config.yaml
num_hidden_layers: 16
hidden_size: 192
n_experts: 48
experts_per_token: 4
d_expert: 48
d_shared_expert: 192
hidden_act: "swiglu"
moe_layers: [0, 1, 2, 3, 4, 5, 6, 7, 8, 9, 10, 11, 12, 13, 14, 15]
router_score: "sigmoid"
normalize_top_k: false
routed_scale: 1.0
balance_loss: 0.0132
balance_bias: false
router_bias: true
init_std_router: 0.031
lr_router: 0.00135
num_attention_heads: 2
num_key_value_heads: 1
head_dim: 96
vocab_size: 32000
norm: "rmsnorm"
norm_place: "pre"
norm_eps: 1e-06
positions: "rope"
rope_theta: 5740.0
rope_fraction: 1.0
qk_norm: false
attn_scale: 0.102
tie_word_embeddings: false
parallel_block: false
init: "trunc"
init_std_qkv: 0.044
init_std_o: 0.044
init_std_up: 0.044
init_std_down: 0.0
optimizer: "adamw"
learning_rate: 0.00233
beta1: 0.9
beta2: 0.98
weight_decay: 0.24
lr_head: 0.00909
max_grad_norm: 1.0
warmup_steps: 492
schedule: "wsd"
decay_fraction: 0.605
decay_shape: "linear"
final_lr_fraction: 0.0
batch_tokens: 131072
max_seq_len: 512
doc_mask: true
train_tokens: 478900000
max_steps: 3654
dataset: "wikipedia_en"
Below are experts of layer 8 (counted from 0) of a mixture-of-experts language model. Rows are named router (the router's row for the expert), gate (a neuron's input weights, with its number), up (a neuron's input weights, with its number) and show model dimensions 96-127. Each number is 200 + 30 x the weight over its row's rms, rounded and kept within 0 to 999.
After each expert's rows: a language model's description of what the expert responds to. This comes from a sample of Wikipedia text that the model never trained on.

# expert 11
router,200,189,208,192,198,220,256,161,197,192,167,213,229,185,222,226,203,158,130,236,228,199,184,219,193,180,247,228,215,199,166,216
gate0,173,163,278,196,254,192,176,226,162,171,223,209,244,172,180,216,142,214,169,198,187,223,194,213,163,209,191,206,172,212,221,216
up0,274,206,221,207,223,166,157,212,236,184,200,166,168,251,213,213,150,207,166,230,238,190,214,204,201,187,134,203,206,184,276,141
gate1,206,236,262,141,195,148,169,203,195,216,168,170,195,236,203,218,234,195,210,252,198,225,215,214,230,209,251,197,167,138,146,193
up1,186,230,202,200,208,230,165,188,193,183,213,230,240,205,212,222,169,142,187,205,212,211,151,188,215,230,192,197,202,249,129,242
gate2,235,208,219,205,211,196,205,191,178,169,171,255,209,189,178,210,174,197,179,179,189,198,210,276,133,215,221,178,179,238,140,241
up2,191,182,175,158,163,184,145,208,277,224,210,206,173,238,224,175,199,169,259,196,185,234,255,181,204,175,222,212,233,185,195,174
gate3,169,203,196,218,152,255,204,191,201,238,186,224,229,169,207,203,228,160,173,211,190,200,209,154,113,156,241,209,194,210,189,222
up3,181,165,214,249,189,163,167,241,204,240,137,206,281,176,174,180,150,184,225,161,166,269,218,191,234,195,209,214,218,127,196,206
gate4,198,187,165,208,157,192,150,213,255,208,172,162,198,185,219,184,174,194,170,195,260,150,204,259,169,126,261,203,215,216,222,165
up4,220,201,213,191,157,195,183,186,189,176,181,219,145,225,214,203,203,233,189,185,150,210,211,257,186,194,222,221,181,240,246,178
gate5,227,223,233,209,239,238,205,177,233,209,195,188,218,211,195,187,212,233,227,160,177,174,209,196,267,199,221,191,181,234,242,170
up5,231,169,150,235,158,189,252,210,204,236,177,174,230,235,209,260,281,226,188,177,239,174,236,196,223,236,231,179,235,237,165,155
gate6,164,167,227,141,175,221,244,206,216,230,201,157,226,185,213,202,157,227,151,201,210,254,214,235,207,202,226,162,251,174,193,185
up6,219,207,205,272,203,178,186,178,216,221,172,201,172,180,202,219,215,174,240,190,184,215,233,211,208,133,204,198,160,124,223,212
What it handles: Sentence-initial words and the article after them, especially temporal openers in biographies and sports narratives, e.g. After the war, With the win, During, Despite.

# expert 42
router,192,215,177,220,198,243,242,158,216,208,208,226,198,178,153,189,166,164,180,191,175,141,192,182,191,151,222,169,185,168,175,209
gate0,188,169,179,212,281,170,198,205,170,232,262,178,226,201,166,180,158,186,204,201,163,225,219,184,171,225,184,198,170,210,246,233
up0,220,167,207,172,204,176,206,188,243,207,197,154,155,207,184,220,147,212,196,207,173,231,250,244,187,217,186,181,222,162,233,145
gate1,197,210,191,189,197,173,166,244,177,174,197,198,217,200,170,204,213,177,252,241,168,244,231,172,248,211,243,235,174,214,234,199
up1,270,252,209,199,216,178,174,146,164,194,216,145,184,241,225,229,178,166,203,213,165,216,189,194,174,207,179,186,225,204,146,207
gate2,220,167,209,160,191,200,178,233,199,191,173,218,222,215,185,187,198,162,175,201,165,244,182,270,128,239,197,216,184,253,159,184
up2,212,234,184,159,180,208,192,237,239,192,184,229,182,203,211,218,195,183,129,185,216,201,277,233,208,169,200,193,219,133,184,195
gate3,170,240,209,176,158,241,177,215,207,193,172,200,179,208,236,200,251,169,206,186,256,199,233,220,121,141,217,199,195,197,180,231
up3,203,222,247,272,197,151,251,207,151,199,220,204,248,230,213,203,178,230,237,195,108,204,242,200,227,184,193,294,195,196,147,177
gate4,186,175,175,201,194,220,197,194,298,225,189,203,188,184,209,159,201,263,174,173,177,168,233,183,199,141,191,180,235,243,183,158
up4,152,179,184,203,217,214,171,197,186,166,172,224,135,219,166,159,196,222,191,161,133,203,167,231,209,213,188,200,177,170,193,201
gate5,177,227,227,166,219,235,251,186,145,201,241,185,228,190,200,203,132,209,278,203,149,166,176,178,220,197,210,159,178,266,256,187
up5,239,186,202,260,166,212,179,205,182,178,228,214,195,228,147,182,212,175,211,215,261,180,208,215,190,235,233,174,193,168,185,161
gate6,195,212,201,174,180,209,256,212,186,161,191,181,218,244,131,226,152,256,167,206,189,194,224,195,214,168,237,184,214,218,225,168
up6,187,181,208,246,199,244,207,176,205,206,153,279,193,193,250,188,221,161,246,230,190,198,198,222,225,187,246,262,185,201,220,221
What it handles: Determiners the, this, these, such, and of, usually mid-sentence after a preposition, as in "reception of the album".

# expert 16
router,199,210,201,196,203,189,268,200,216,131,205,195,229,180,192,238,180,228,197,180,201,215,180,168,201,204,200,199,258,187,204,134
gate33,186,257,237,185,266,138,142,221,214,181,141,198,154,181,184,198,175,244,146,182,207,199,140,210,253,181,164,243,194,185,187,153
up33,180,217,166,191,188,235,208,137,200,262,243,260,233,128,145,186,163,178,172,216,175,210,232,199,167,202,231,180,221,188,191,240
gate34,186,191,267,170,235,209,213,219,222,237,173,286,178,204,234,191,215,167,207,208,193,156,159,223,179,199,233,194,180,132,174,218
up34,210,196,167,168,216,187,271,214,231,218,163,239,174,225,191,155,192,231,174,165,193,215,168,219,169,187,218,206,228,160,164,177
gate35,162,210,196,164,229,181,216,184,208,256,246,185,228,148,190,177,178,253,201,246,162,216,213,181,247,237,204,261,193,184,225,219
up35,186,236,213,199,201,197,211,211,208,176,198,235,155,191,196,199,181,273,212,211,166,205,201,213,203,204,151,207,165,256,243,146
gate36,224,198,218,217,207,226,182,229,188,130,225,223,217,206,189,228,176,190,224,180,180,196,232,216,185,200,205,213,151,215,202,190
up36,198,228,181,256,228,222,178,167,229,249,190,192,164,231,193,185,179,228,219,248,184,192,182,223,175,225,171,167,121,232,200,214
gate37,194,187,165,202,188,216,258,194,241,214,185,213,159,183,189,287,225,211,191,226,204,226,201,217,170,147,221,209,176,263,240,216
up37,195,244,253,232,227,176,219,229,161,160,206,199,192,192,170,204,174,203,257,215,159,203,241,179,213,183,212,167,149,180,183,199
gate38,204,224,267,165,211,200,237,184,149,162,192,174,218,171,180,219,165,204,210,263,173,193,184,272,226,186,190,180,184,246,203,219
up38,200,181,161,221,242,231,159,214,216,180,193,216,207,222,256,162,185,189,191,232,212,173,231,200,190,190,209,182,238,161,173,218
gate39,159,181,239,251,194,216,223,262,272,230,195,201,193,231,226,201,252,202,265,267,218,201,148,209,205,193,198,196,214,161,231,229
up39,150,206,184,206,225,213,164,194,190,216,233,206,195,205,160,221,193,175,169,217,154,161,202,201,187,214,161,214,155,170,208,256
What it handles: Fragments in the middle of verbs and ordinary words, often before -ing or -ed, such as over-sle-pt, str-ang-ulation, inject-ing.

# expert 23
router,180,207,151,209,199,221,239,170,228,201,217,224,159,156,211,199,219,168,177,211,190,170,197,209,193,199,241,152,264,234,207,164
gate0,212,151,204,183,223,225,199,238,184,205,215,170,246,119,185,221,133,209,141,205,163,217,197,135,208,202,166,210,220,176,250,264
up0,244,218,184,144,223,178,183,204,218,192,176,177,191,198,227,192,165,197,157,162,164,220,198,201,202,206,183,175,192,195,192,132
gate1,165,274,220,154,261,145,177,180,177,145,188,185,186,176,175,210,238,188,164,268,218,258,210,191,196,221,253,159,186,194,178,189
up1,248,199,174,274,176,200,154,242,223,238,185,168,205,218,210,238,214,246,190,176,192,187,209,214,212,221,164,187,200,231,165,244
gate2,196,192,210,178,174,217,208,212,199,173,180,243,230,193,142,183,205,189,173,134,179,198,180,257,125,226,234,206,204,261,148,223
up2,217,258,173,152,194,124,153,192,209,220,251,239,224,227,165,168,188,106,205,229,266,249,207,227,195,207,250,231,229,190,149,174
gate3,146,174,198,220,194,246,164,206,252,218,175,225,193,187,207,211,289,201,213,198,241,204,196,213,195,174,187,160,202,193,186,175
up3,200,248,214,246,168,146,207,171,164,205,250,183,224,202,207,192,150,171,186,195,187,233,228,178,229,175,219,199,224,201,203,231
gate4,149,173,175,227,194,208,215,174,237,196,138,161,247,187,175,190,181,211,104,210,182,192,225,190,180,172,225,180,251,169,163,156
up4,150,210,182,203,224,171,195,223,172,177,172,188,215,181,215,174,215,208,186,207,156,203,195,225,229,215,268,225,196,223,203,213
gate5,187,165,205,182,206,230,223,159,196,176,187,195,201,237,180,164,218,231,208,169,173,190,191,176,217,173,191,171,243,247,187,163
up5,201,202,188,220,163,195,235,176,206,222,207,200,223,198,208,225,239,214,233,206,255,184,173,168,199,237,218,194,247,164,203,135
gate6,208,193,222,182,163,164,241,165,238,236,186,194,197,241,195,192,191,197,197,181,209,267,213,208,201,163,247,212,273,208,183,206
up6,160,159,233,250,159,246,170,220,192,225,182,243,163,180,209,224,240,228,242,205,186,157,197,190,218,182,207,191,166,218,191,176
What it handles: Content verbs and their following prepositions after to, was, also or he, e.g. create, became, made, released, used, of, with.

# expert 28
router,193,203,250,163,231,207,285,171,216,164,160,196,241,121,222,213,194,240,163,248,162,202,218,163,181,205,223,138,237,207,163,176
gate33,184,283,206,179,281,172,196,207,223,161,145,232,160,204,210,229,188,245,146,231,169,230,178,168,180,188,198,212,181,203,177,154
up33,197,197,211,197,189,233,169,174,193,240,249,203,199,198,214,133,200,164,219,205,195,190,194,210,210,250,210,176,255,163,139,207
gate34,186,197,263,210,221,185,223,222,205,213,198,224,155,193,231,168,212,190,206,191,244,150,193,183,183,196,213,197,159,154,198,242
up34,210,196,204,196,191,206,225,213,277,180,159,214,233,205,189,165,154,216,213,148,181,193,190,200,197,188,212,226,195,173,231,198
gate35,167,178,246,180,227,238,207,161,207,198,200,150,226,178,188,194,206,256,152,232,193,197,226,159,183,218,222,191,176,207,179,213
up35,112,203,233,219,210,240,257,198,223,200,213,205,151,221,192,203,177,207,224,229,151,190,171,159,248,235,152,132,209,216,211,209
gate36,213,185,224,185,216,213,174,247,155,141,216,229,214,154,199,144,144,156,250,191,215,245,225,253,179,243,201,235,138,225,206,193
up36,182,167,212,225,182,208,219,146,193,259,214,227,154,207,216,197,235,202,236,271,155,186,208,171,141,236,183,154,203,226,217,253
gate37,204,221,218,248,184,199,208,182,217,193,235,228,208,150,199,265,205,211,225,223,206,156,213,220,185,156,235,153,243,257,163,199
up37,195,205,202,191,160,135,196,241,165,172,147,212,206,197,205,160,189,206,221,219,154,230,237,175,189,208,212,179,189,203,141,184
gate38,247,211,212,197,218,216,202,182,182,104,168,187,241,208,157,127,169,218,173,181,188,170,173,258,174,187,244,206,185,158,170,214
up38,223,188,207,203,226,186,138,236,198,186,150,227,227,196,165,129,164,203,242,210,240,189,196,197,224,183,248,179,202,169,258,193
gate39,200,180,208,211,232,228,212,218,271,244,234,212,258,178,212,201,224,235,178,233,220,245,206,202,181,220,238,163,197,149,232,236
up39,117,175,198,225,156,203,178,208,194,238,154,211,149,161,183,234,196,151,180,264,168,181,230,182,167,214,159,242,174,186,263,180
What it handles: Adjectives and quantifiers (common, only, great, much, least) plus inner syllables of long words, such as unin-ha-bited, inst-itu-tional.

# expert 21
router,195,182,162,225,185,218,251,186,210,176,213,228,188,177,215,193,174,155,187,205,248,147,219,146,161,192,202,258,208,155,171,190
gate0,199,134,207,206,250,166,168,213,197,216,246,211,225,124,187,212,132,183,128,219,213,202,167,146,136,225,174,213,159,222,225,238
up0,232,177,196,141,221,163,175,214,241,219,123,150,166,267,172,247,169,194,175,204,192,219,210,213,191,212,169,199,196,184,207,173
gate1,242,227,259,189,253,136,123,235,185,205,218,194,187,217,197,225,230,186,185,269,180,211,233,154,246,243,241,200,206,190,212,223
up1,209,239,202,198,189,220,189,162,173,191,197,234,250,234,255,229,221,197,217,160,156,181,207,175,186,233,192,188,181,220,157,247
gate2,246,163,221,110,158,179,164,244,163,198,190,246,178,179,195,242,157,200,175,184,188,193,202,252,131,235,186,215,187,233,123,200
up2,216,211,226,170,185,154,143,220,254,175,181,226,198,200,181,172,183,157,139,165,209,240,276,250,244,135,197,193,231,174,135,169
gate3,192,185,190,209,173,255,157,195,183,222,218,266,146,177,220,201,251,155,190,190,249,179,246,178,191,158,223,218,190,184,189,236
up3,215,243,222,230,232,180,230,243,190,181,227,220,172,217,168,159,108,170,192,154,192,199,232,200,221,167,210,250,211,179,187,169
gate4,186,139,192,188,187,238,184,169,275,212,206,168,181,173,214,165,210,197,118,146,184,227,256,169,231,173,227,225,233,221,223,190
up4,230,178,190,228,167,208,148,217,198,199,185,242,166,203,184,222,257,209,225,204,189,223,202,212,244,184,230,195,141,252,217,227
gate5,232,238,224,218,183,200,151,181,188,190,145,183,167,195,223,178,203,216,235,165,131,201,190,184,226,207,189,174,170,233,245,166
up5,193,251,241,204,224,195,145,221,186,164,205,203,217,177,172,147,205,200,197,201,234,168,207,195,257,241,210,212,205,167,205,128
gate6,179,192,195,189,176,195,248,221,182,172,210,220,188,205,156,226,161,197,266,224,151,225,239,221,214,206,264,189,246,179,211,185
up6,200,148,247,257,188,201,175,223,216,156,158,253,148,172,247,231,251,228,185,222,226,148,205,172,247,164,189,215,149,189,242,211
What it handles: Relative words who, which, that, where after a noun, and sentence-final periods and commas, e.g. "a decision which", "kids who".

# expert 12
router,218,199,242,194,244,227,278,176,187,201,241,245,201,159,239,211,197,221,188,206,218,167,196,190,207,190,272,203,190,235,199,201
gate0,213,139,245,177,239,153,221,215,209,259,252,248,204,178,216,243,195,177,234,242,173,204,138,147,171,200,218,190,170,239,219,250
up0,202,229,213,153,207,183,206,173,220,212,223,207,181,210,157,212,149,201,200,212,164,192,214,185,191,222,180,260,183,210,196,214
gate1,217,177,233,200,232,166,173,205,216,196,151,197,184,205,206,226,255,177,217,225,131,218,253,193,223,207,212,202,190,176,151,240
up1,197,246,220,262,183,180,175,185,195,211,158,237,226,141,197,199,190,184,206,173,224,175,187,196,222,221,173,230,216,254,159,265
gate2,207,241,245,152,201,198,203,196,215,170,183,184,245,213,185,208,142,194,218,166,196,244,179,258,157,206,255,164,186,233,167,166
up2,230,238,216,143,189,248,167,203,255,167,171,231,180,221,208,219,199,141,199,220,171,265,274,233,205,192,228,133,233,197,173,194
gate3,184,169,183,202,215,283,205,170,237,219,172,247,189,151,229,278,262,172,149,206,243,180,216,206,189,204,226,228,190,213,163,166
up3,226,208,213,218,231,168,242,200,191,213,188,156,270,252,194,210,148,180,229,139,140,232,247,220,189,164,210,254,200,212,171,149
gate4,183,162,160,184,201,183,193,162,216,218,149,188,169,207,230,171,249,271,211,181,169,191,227,185,237,189,192,206,209,194,158,219
up4,216,166,175,193,202,215,184,172,211,193,140,220,145,231,221,206,210,236,261,188,143,234,193,184,253,224,212,247,167,185,185,167
gate5,185,230,220,138,218,198,207,210,241,221,215,247,171,198,253,124,224,215,294,214,137,176,218,229,226,201,215,210,195,281,219,165
up5,223,201,213,198,184,180,172,186,168,214,189,201,253,182,181,207,224,182,172,202,234,139,183,153,200,196,200,223,185,168,207,222
gate6,219,191,203,158,125,161,235,185,200,184,142,172,231,250,163,190,228,200,208,215,172,234,246,191,211,166,279,210,210,189,193,247
up6,201,140,205,201,200,264,212,232,204,253,209,238,145,197,227,235,229,197,278,232,137,201,177,215,197,193,194,210,198,177,219,200
What it handles: Syllables inside proper names and foreign words (Har-var-d, Z-ag-reb, Sar, Mar), plus the article "the" after of, at, in.

# expert 20
router,260,193,194,204,247,190,218,211,278,217,207,232,275,178,255,170,180,233,154,222,185,213,204,176,188,146,236,210,237,193,198,208
gate0,202,106,211,165,211,202,202,209,175,271,248,225,228,155,151,203,208,212,148,205,200,262,196,159,211,199,227,252,160,225,242,210
up0,247,217,162,172,180,190,160,212,195,204,191,237,170,216,159,196,211,201,203,161,204,200,221,193,215,194,231,245,218,208,212,217
gate1,220,248,218,168,240,124,154,202,235,226,151,203,216,200,212,168,201,198,175,228,194,240,240,203,260,166,256,211,219,217,173,201
up1,199,222,176,244,217,195,202,179,219,202,165,204,218,233,229,246,194,223,206,162,156,191,194,252,178,181,185,166,209,234,161,280
gate2,222,143,200,136,192,178,195,188,213,184,179,226,213,213,209,193,177,194,158,190,221,262,215,266,181,232,235,192,186,215,155,158
up2,189,241,176,201,214,228,176,216,239,187,184,199,194,186,154,226,232,184,166,169,182,217,279,241,224,170,217,218,158,226,177,144
gate3,147,160,204,187,205,216,196,151,228,204,205,221,222,170,231,246,219,158,232,238,210,207,218,209,159,178,243,203,202,161,148,206
up3,195,251,254,248,208,124,191,220,199,187,182,185,245,200,213,200,155,201,234,169,174,222,229,204,179,214,193,227,155,164,158,211
gate4,168,189,168,150,218,159,249,219,269,219,146,204,216,246,201,165,188,229,137,186,183,196,190,227,213,166,205,227,236,220,221,232
up4,201,167,169,210,168,239,186,161,210,226,139,239,131,201,223,197,203,199,266,199,180,245,184,184,199,225,164,214,157,190,169,234
gate5,192,242,224,219,249,212,208,193,211,231,191,181,211,169,217,148,255,242,277,180,161,193,233,161,216,187,237,201,139,289,228,221
up5,225,249,198,215,164,190,180,170,183,225,200,206,231,203,187,211,254,180,243,201,217,164,205,195,208,224,194,262,185,245,182,222
gate6,221,181,185,192,169,200,214,181,194,197,242,185,223,204,145,225,190,235,180,228,172,198,276,176,213,205,233,169,239,183,196,193
up6,176,150,234,221,202,228,227,226,190,178,165,240,119,204,181,229,199,177,244,185,183,171,181,215,225,161,222,214,161,191,211,182
What it handles: Period words before dates or eras, such as early, late, mid, later, and month names in date ranges, like early January.

# expert 7
router,164,212,189,235,222,214,234,137,201,203,170,195,257,121,156,207,152,174,192,248,218,160,194,220,216,148,252,169,184,144,219,212
gate0,196,152,226,160,269,182,217,202,203,208,225,240,242,194,172,242,143,201,193,228,212,228,230,200,202,209,180,251,225,218,227,208
up0,219,200,161,186,219,125,191,194,271,208,204,197,208,203,219,241,157,210,158,216,176,266,228,213,215,206,179,223,197,209,224,226
gate1,195,218,215,206,239,149,192,188,206,181,172,165,220,217,209,178,193,235,147,235,211,203,207,178,258,215,203,200,180,219,199,196
up1,212,199,179,186,188,204,186,186,217,184,166,185,251,196,190,224,217,159,175,206,180,195,216,204,233,252,186,190,204,222,155,224
gate2,221,220,234,216,205,211,202,218,192,182,156,222,251,228,149,182,206,193,198,167,211,192,182,296,191,252,245,188,205,248,176,180
up2,228,222,217,197,230,201,166,217,243,185,149,225,221,220,251,168,208,159,151,171,239,211,271,213,215,142,217,245,212,175,150,202
gate3,170,130,232,144,171,267,191,180,234,236,192,194,165,156,220,205,233,163,204,199,204,206,219,209,160,208,225,177,187,205,225,214
up3,222,222,228,306,199,162,238,182,201,212,230,176,199,197,213,234,184,176,256,175,183,238,220,187,186,234,212,232,179,216,190,192
gate4,123,213,186,201,195,139,160,174,217,234,146,221,163,191,225,146,183,213,198,228,176,196,230,215,216,134,198,209,237,193,196,183
up4,141,186,181,223,114,181,164,179,203,189,118,225,154,193,223,206,222,218,230,162,155,235,224,235,200,171,225,202,189,218,208,183
gate5,148,248,188,193,235,211,216,170,228,215,146,212,219,207,192,151,227,248,250,184,193,178,138,243,215,182,227,190,207,230,232,231
up5,254,210,187,185,156,174,184,203,223,209,198,215,222,214,208,196,239,160,171,177,250,211,227,160,224,259,219,174,198,180,181,155
gate6,229,250,209,219,155,161,207,206,186,228,219,218,241,181,195,162,158,201,206,204,216,226,203,181,229,165,254,226,233,163,206,220
up6,185,197,222,208,205,240,180,213,168,198,196,183,182,247,185,246,252,181,213,214,203,177,187,207,177,196,203,229,211,239,225,182
What it handles: Final nouns of proper names for institutions, competitions and organizations after of, National or World, e.g. Historic Places, Championship, University, Affairs.

# expert 18
router,173,167,245,194,251,198,280,132,202,249,193,174,249,199,240,201,168,187,178,172,215,196,150,169,144,203,228,191,221,197,199,192
gate0,211,136,258,209,214,162,204,205,203,228,231,218,241,167,211,270,150,150,163,241,151,221,204,163,134,218,204,182,225,232,209,228
up0,241,212,166,195,212,191,209,221,263,182,221,203,207,266,203,233,177,194,114,152,184,216,175,189,199,192,162,210,181,202,181,159
gate1,178,221,239,182,261,178,175,216,179,210,170,201,209,238,220,199,212,200,186,239,177,257,161,175,248,226,229,212,206,210,226,213
up1,227,247,188,213,182,167,168,154,189,222,166,212,238,179,208,214,172,125,204,165,187,216,170,175,210,231,145,247,220,185,155,251
gate2,248,190,242,211,210,205,232,223,185,180,138,228,176,213,199,182,190,176,207,150,174,216,193,236,124,197,209,211,207,258,239,222
up2,194,234,173,170,168,194,105,229,256,218,173,187,209,222,192,193,200,147,151,232,234,223,222,200,220,190,188,174,241,195,145,156
gate3,160,159,183,219,214,241,175,138,199,217,226,208,183,183,215,246,216,155,181,200,238,191,167,163,161,188,228,192,208,191,185,223
up3,224,225,214,246,207,125,201,175,241,200,205,190,236,200,212,179,172,181,224,184,156,210,220,199,210,189,219,190,167,159,195,204
gate4,192,185,216,150,151,187,140,242,226,203,177,228,222,218,247,189,194,233,220,177,204,200,194,174,229,154,227,227,196,236,237,168
up4,202,228,194,231,174,259,170,164,210,210,107,207,163,189,218,258,203,234,207,229,116,243,203,241,229,219,226,167,181,180,214,152
gate5,192,224,239,135,227,212,209,180,173,195,167,181,184,239,210,175,228,237,250,181,176,142,174,206,165,169,208,197,157,246,212,175
up5,261,182,173,203,173,223,183,218,183,186,229,235,184,254,152,209,248,199,216,211,236,199,164,237,217,245,224,198,186,204,142,159
gate6,229,215,250,196,166,211,203,190,188,170,190,208,171,209,196,155,148,223,228,225,212,214,271,153,162,194,220,201,278,155,212,205
up6,160,173,162,195,160,248,178,217,201,209,184,238,193,173,209,217,274,168,183,224,195,173,192,239,237,172,216,163,145,217,233,200
What it handles: Nouns or modifiers right after a, the, his, her, such as deal, year, time, contract, plus there and another.

# expert 19
router,193,253,209,180,242,245,218,179,178,199,198,209,257,202,204,178,167,230,145,203,219,164,131,238,211,159,228,183,199,199,210,166
gate0,176,173,239,133,241,195,211,214,180,241,253,196,215,217,198,211,191,212,192,220,142,218,173,207,165,198,179,183,160,251,260,243
up0,237,210,190,191,217,179,233,202,250,209,202,207,177,260,192,216,198,179,176,192,193,215,195,218,160,225,178,199,229,237,226,161
gate1,200,261,244,184,285,215,211,185,192,200,220,176,158,245,199,252,175,221,215,180,147,238,194,230,251,190,202,180,213,199,184,229
up1,198,253,200,212,203,193,169,202,226,127,180,234,274,224,176,191,202,181,175,186,174,195,177,184,160,186,185,180,208,203,185,257
gate2,231,212,236,158,201,170,218,189,200,172,191,218,238,240,181,213,165,206,199,135,206,214,203,243,189,204,209,160,220,277,184,196
up2,225,230,205,179,220,164,132,200,276,224,189,194,215,261,228,188,202,188,188,182,237,196,221,228,204,169,227,181,323,178,161,195
gate3,166,197,179,208,211,229,198,228,182,201,151,254,160,198,235,192,283,179,160,211,242,171,204,206,208,178,187,194,199,144,165,197
up3,224,212,222,258,214,164,176,201,174,209,223,186,261,203,191,153,160,165,200,165,166,207,211,208,179,161,217,252,179,201,185,225
gate4,174,158,198,196,187,176,203,155,211,223,153,211,182,181,231,164,189,232,174,194,205,146,216,159,236,180,197,196,244,244,159,220
up4,212,165,197,192,183,235,195,175,210,213,165,260,150,194,237,201,222,239,232,204,112,201,187,237,225,153,209,210,150,235,168,222
gate5,188,222,210,186,194,218,168,149,217,172,193,237,197,226,233,140,216,197,264,159,158,172,199,221,246,164,203,169,170,213,237,199
up5,242,221,234,220,159,162,178,172,215,226,185,211,210,219,241,186,200,209,227,159,271,157,169,200,202,266,185,199,218,190,186,193
gate6,187,185,164,181,149,149,211,231,218,238,194,157,216,231,147,223,179,173,171,210,222,224,232,230,176,154,250,181,261,148,172,185
up6,181,187,235,249,215,218,154,218,195,189,212,251,166,213,241,201,208,223,228,220,169,214,198,205,219,173,211,275,190,200,211,169
What it handles: Words and word pieces in official titles, ranks, infobox field names and tournament stages, e.g. Commander, Lieutenant, Jurisdiction, Group Stage, Round.

# expert 37
router,190,209,152,199,185,230,245,150,210,227,190,188,231,179,238,200,233,192,199,200,224,208,178,189,154,203,219,219,205,227,162,222
gate0,187,118,239,169,263,168,168,207,157,270,242,210,205,135,201,248,148,212,172,226,185,232,150,147,164,207,235,197,222,243,239,254
up0,222,227,185,176,229,144,187,233,180,208,207,169,208,215,243,206,157,211,151,180,186,233,206,184,178,182,205,193,210,179,224,168
gate1,257,179,189,224,205,193,182,213,231,193,165,172,177,204,242,183,279,211,194,276,187,224,242,179,262,213,192,140,267,202,167,218
up1,198,225,198,237,209,193,159,196,166,202,218,220,228,185,162,170,173,212,202,176,159,221,212,213,214,211,181,218,216,169,185,251
gate2,215,165,177,175,200,201,149,204,229,166,153,205,207,208,183,205,192,187,179,212,145,216,178,279,158,225,231,219,209,238,160,228
up2,225,222,155,174,196,164,133,210,234,254,171,222,191,246,194,144,227,150,129,212,240,179,251,179,181,195,214,214,223,167,146,168
gate3,95,217,181,171,193,239,176,167,202,238,192,201,189,217,199,229,186,155,197,216,205,218,174,188,188,157,188,157,206,214,172,227
up3,201,213,208,194,186,118,191,173,216,182,221,200,202,199,246,138,180,190,206,169,207,236,234,173,231,231,208,215,183,178,227,207
gate4,164,186,166,183,199,187,181,193,255,233,142,213,194,134,239,160,203,212,154,189,171,176,205,178,208,201,223,181,186,214,183,190
up4,213,177,168,240,211,212,185,222,238,202,210,233,202,267,190,186,235,216,235,212,146,216,213,229,270,193,219,175,191,203,193,197
gate5,139,242,209,207,145,176,221,198,209,216,167,196,188,209,180,162,277,238,239,177,185,165,112,281,178,221,213,193,175,222,236,175
up5,205,246,180,229,182,209,179,173,253,202,243,242,204,253,134,158,224,198,241,237,166,144,191,207,232,224,194,173,185,184,159,174
gate6,197,173,188,231,159,190,231,165,243,273,232,188,192,242,204,215,191,226,189,163,183,286,239,220,185,199,233,187,249,187,197,236
up6,205,187,223,194,200,265,122,246,189,181,151,236,163,208,194,202,247,161,206,238,183,167,185,174,265,170,217,195,202,187,213,183
What it handles: Ordinary content words after determiners or pronouns in narrative prose, such as help, use, son, believed, said, because.